config.yaml
balance_bias: false
head_dim: 64
tie_embeddings: false
beta1: 0.95
Below are experts of layer 4 (counted from 0) of a mixture-of-experts language model. Rows are named router (the router's row for the expert), gate (a neuron's input weights, with its number), up (a neuron's input weights, with its number), down (a neuron's output weights, with its number) and show model dimensions 0-255. Each number is 500 + 50 x the weight over its row's rms, rounded and kept within 0 to 999. Numbers have three digits each.
Before each expert's rows: "gets" lists some tokens that make up at least twice as much of what it gets as of all text; "comes before" lists some tokens at least twice as common just after its tokens as in all text. This comes from a sample of Wikipedia text that the model never trained on. Tokens count by the router's weight.

# expert 11
gets: " of", " to", " in", " was", " and", " for"
comes before: " the", " a", " to", " in", " his", " by"
router:508418585413499530523474591480530507503547450456447571459551534501540528619607538416556501490467464599467496617503495454537494486448467511453420443447403548503477548558520480598568447596487562554529411515565418560439471388523530442514512385452481420507493444497594525533404497488506518629409544485488399459447480459375522523512453514419541517521460539472530498511535450525467433455514395491489458419478518461509540409503473535502484536520506546491550531511506552495394465499480502566535478544479470501546515574497568508597466505514587515532465445379526436493530596522513565530479468437484476556533515563553544517478484495518429479471503449508494421466614378470422463559566515472479505404470533517537550473471529468506417479449536517526519494486517488431520486567469542
gate0:450467516624437501507473548450528353454507548498413455477561442590556410599617535540537503524444563525516636414539420523542445604481448501534544521502423488513417426538431489476545476537403411477513506563487501468453497588526498455481508451486532520496484545542428519551495387457467468517425540476499465433515470535440485481504483389474467453465513545529500506572538515478520495530531508459451497469426480502503498430543596571530491621498489549457441432471486489513499518504512518493497545488581594459532422530555500440528539470469565572561495488452504432572565438551462531534519525484475418408553583564611503612545492536499514461556537477594463515546548474508548537410521498471585519449559489456511444535466517449502499478511513571520609503508480487504627584510503563
up0:464585493465572488545567495488372533447457540501532406543428436447490513436491463424516481558501555431473484575431559484467528506539497426458426539440565521445612528524600580529533601507525534456528472464402539500484438473512478552527559518491517467535552530566587514395503532525497515510565505539479494534375449498427451420471533492603394504528436447481450497502588572590470566458532386545547571505534485489498553558519469479474568486491433458555535521481507556464431461554488527574462466480473495536574530565538580534481477486551484488487518528528545506494496492496513372350494474448525494532571428461471452441441414499452457534537458499507545515495350516451425457460478610487499469624486526567529561448536523523515474486458514476518456433487569555569524422482471491
down0:487492508468639498597489450551465503520554481519437489504374456532534524378549489462460510432541530533545381523534504525592463465533485513484502354522540586379534539512580540501469470385505436520507565466520508401544466502570522521618494502521538549517496473549523561546495508563486524490573396428511585574525511491412559465417492439556458575477453516506509498467567535437493510521507504525508583538551529512521469537536546523545555523429596548516471505448519558498585484598498489493452537423387495568442545489622464508434420482411571483596505427418519552495517476505483473458531476463477492427562497493594448396511589517508597539528523430526462488510492509450459633412506516490524549536433474538468488500530482510567541475473508562478500406476497487524481464516502527

# expert 15
gets: "\n", "|", " The", " by", "===", "\""
comes before: "\n", "|", "-", "The", "==", "In"
router:446411408579509545541463496525477470511490618482486503494508492522451501479480525578549442492430475447555524456507448491416558481597615471479508474493606535430518511414466497534529468576562422421421473557533555397563472553524480556560495466498509498516431593571500474583520507484486518464482508548587548492612426466512459484438527489438492491521433349484489509547483574509551472639460454456507461430587475537503503629465514488506556463494462480539576443419492533525513573517545478478450511521450549423445498616513528501492554434516508400512529512533392477466458438499459433555614500486524477393461496510492459590572488523410535562498540499472504564571513620485569515420488497539559502415485471423528476452495512477529499470443470485458484482551562441566508450451547489
gate0:441468425514544572508457449432534517524463561494397542561496494557480456564516517586542472452498471492538589492505474609497465423460540490467462516481467538511406471497440581583518465483487484437550393469524548487560430550581459495428488496431547557509490465543548509549552469516519562524536548510492519459475475600494504484564456497462484525490510550451509447535470549543455492515489368501600525462510473566476629505580386483661601490456578466461470418517571507503480578441490518499605516474535497420467500560554482408505495467466409484475582405444461549512521542466463460505562493524502484458564430553532518488523532474518562465535490525543483547520512589490469652528522499557471430493433517455436483513650488496447499499418619439476512423494471506529557480589563438
up0:466455504525449423441493540429533489550438478474477464520484475553441581487484536502512481446466476426474512490498504557547505452461489520580444527492477569497544466499487489485565509487625497489503416479577497531581518455542452497407397499451534544508523466550575489571554458444573530483591490500504554526445478576501625563511397522448490531478479562440449503633575415595529553409567448504537540496465433443472485501431529416580591554458471526445503600451561570463464589503501556448607512448487503472479495571577557459483485561511484588430526451460490555463494495493524509532543483535521515492509427560571483563527525449636451559539484480502458547501454595478574649464493507460502501489548483500502616473559423516503596510484627508445497480534458450508562434541574508
down0:377486501582578501499400544499538462565577526526417567499507588487414666502525516483510473470597561464543527559456470525559499568548440523551562394512528465560565500483453480521530569480550426477550507570500564543565523561568508489498460538517548524501588415471405433539494457524477527518525398515501560424456426516423497523511498550509501547511447519574469491572449395482559598499428486494499560492540522531442537436449462600460438515460464560468480481456478570475514474465498494480368520452448483472476484457485436509523518527564552601474475519460500535552461462413514564515547472517518474404544454551552476533433571407513485603473500385521487480434485518511531521434499465370539485509438461432411509473522555551461503463467471534481546518483551587543483490431471612

# expert 4
gets: "\n", " |", ".", "|", "s.", "\""
comes before: "\n", "-", "|", "The", " The", " "
router:511501487490500577515551464459468537530437576499456549439515400497383498435595521480530465556417471399563557424595522440434537490418585594482485458518614390475430478397590469573501547530536479472480471533544503422466509500448541495554456492473534551464461515622435492583503466414531571461454511498539604480588522520502530468510526447454473521506502422462569470599439550529445414579494501509427475461483527501476470592492562597520535514548407486545523532456538541505488483445505519512424494538504479534467522551459518492500513502536574402549521515558476557503494539533501466538558527498465519454503552545474428525536458446467619573515625517456461498608519433436557507441564462491500534414514423530473523517530465537546485475484510454511466447530569501585582447415596428
gate0:451490411515513517484578559489527551544508450496573596535488477547555544506510513488575416460445432489540552535496523439593522550534485562506629551474568458565456464550488475460545564511496466504578445499447436545536397411482379496497530481512573535457468496505458455509408469491428490448524548540519464550527589481440454511465457494475532533550480605430499455491463443520428471425466597505428419575510515470485563580518467485519496601621458492518519496533530451461486554466573460470585614439471377540517549556526533516489550503516559424505428602516554507522459437472516564415588501520517512538542480511493551444438561501546419475478434482416459502500507470533457502515435420446469511492487522445541454496470496534597577519619472442443570552439520504564436435557391468
up0:463461454492432521606442530479446419531517508576505421463528506535494518531469495569457494540513524533510550472446465503432472584535582479535422583521423473574432593456566460482480437484492426433565488452481484597521555426508578509555479539531528554541520539528484534459470541542518530491528520476550606482424468521546494548482453431541486465475444458446514526485560602486435411496494462556511586537550451420484424464468435518536427485457491537489485484502450517540581455470441438390446409501440400446425445471547477616510574467434450534497491574591423582451558488532470499458476516540433497454528504520518582494591526410498519538479448554420556553607490391532489465562497523519551457529544464525506451537561495542574449462394599428583476500499414543468502525416460441
down0:485441485507491521475492557460523461485461526625497476461495478537506471463540438546473514542504509429517545518501505539543481419552484548584483588560500485525510427427534566549542574549548532476551471524460523545528496436482557498449414476438441455437461497510531426500568575346514621470524471468481601577525483574548549572449508494539483542507464400570518510518536443492497463569572457529440497483513477477551414547428614449451491503543461542494511526466504521425479420445604610546497418553525474483431531474479494491468446409540599461543518401501517468467453534504543518483564478546471565454572578509480506555538451517443558460510579520451463417567488457556517472473519523609451520443458496526460463577490351504480575485455446485574562519672562412514575496474483495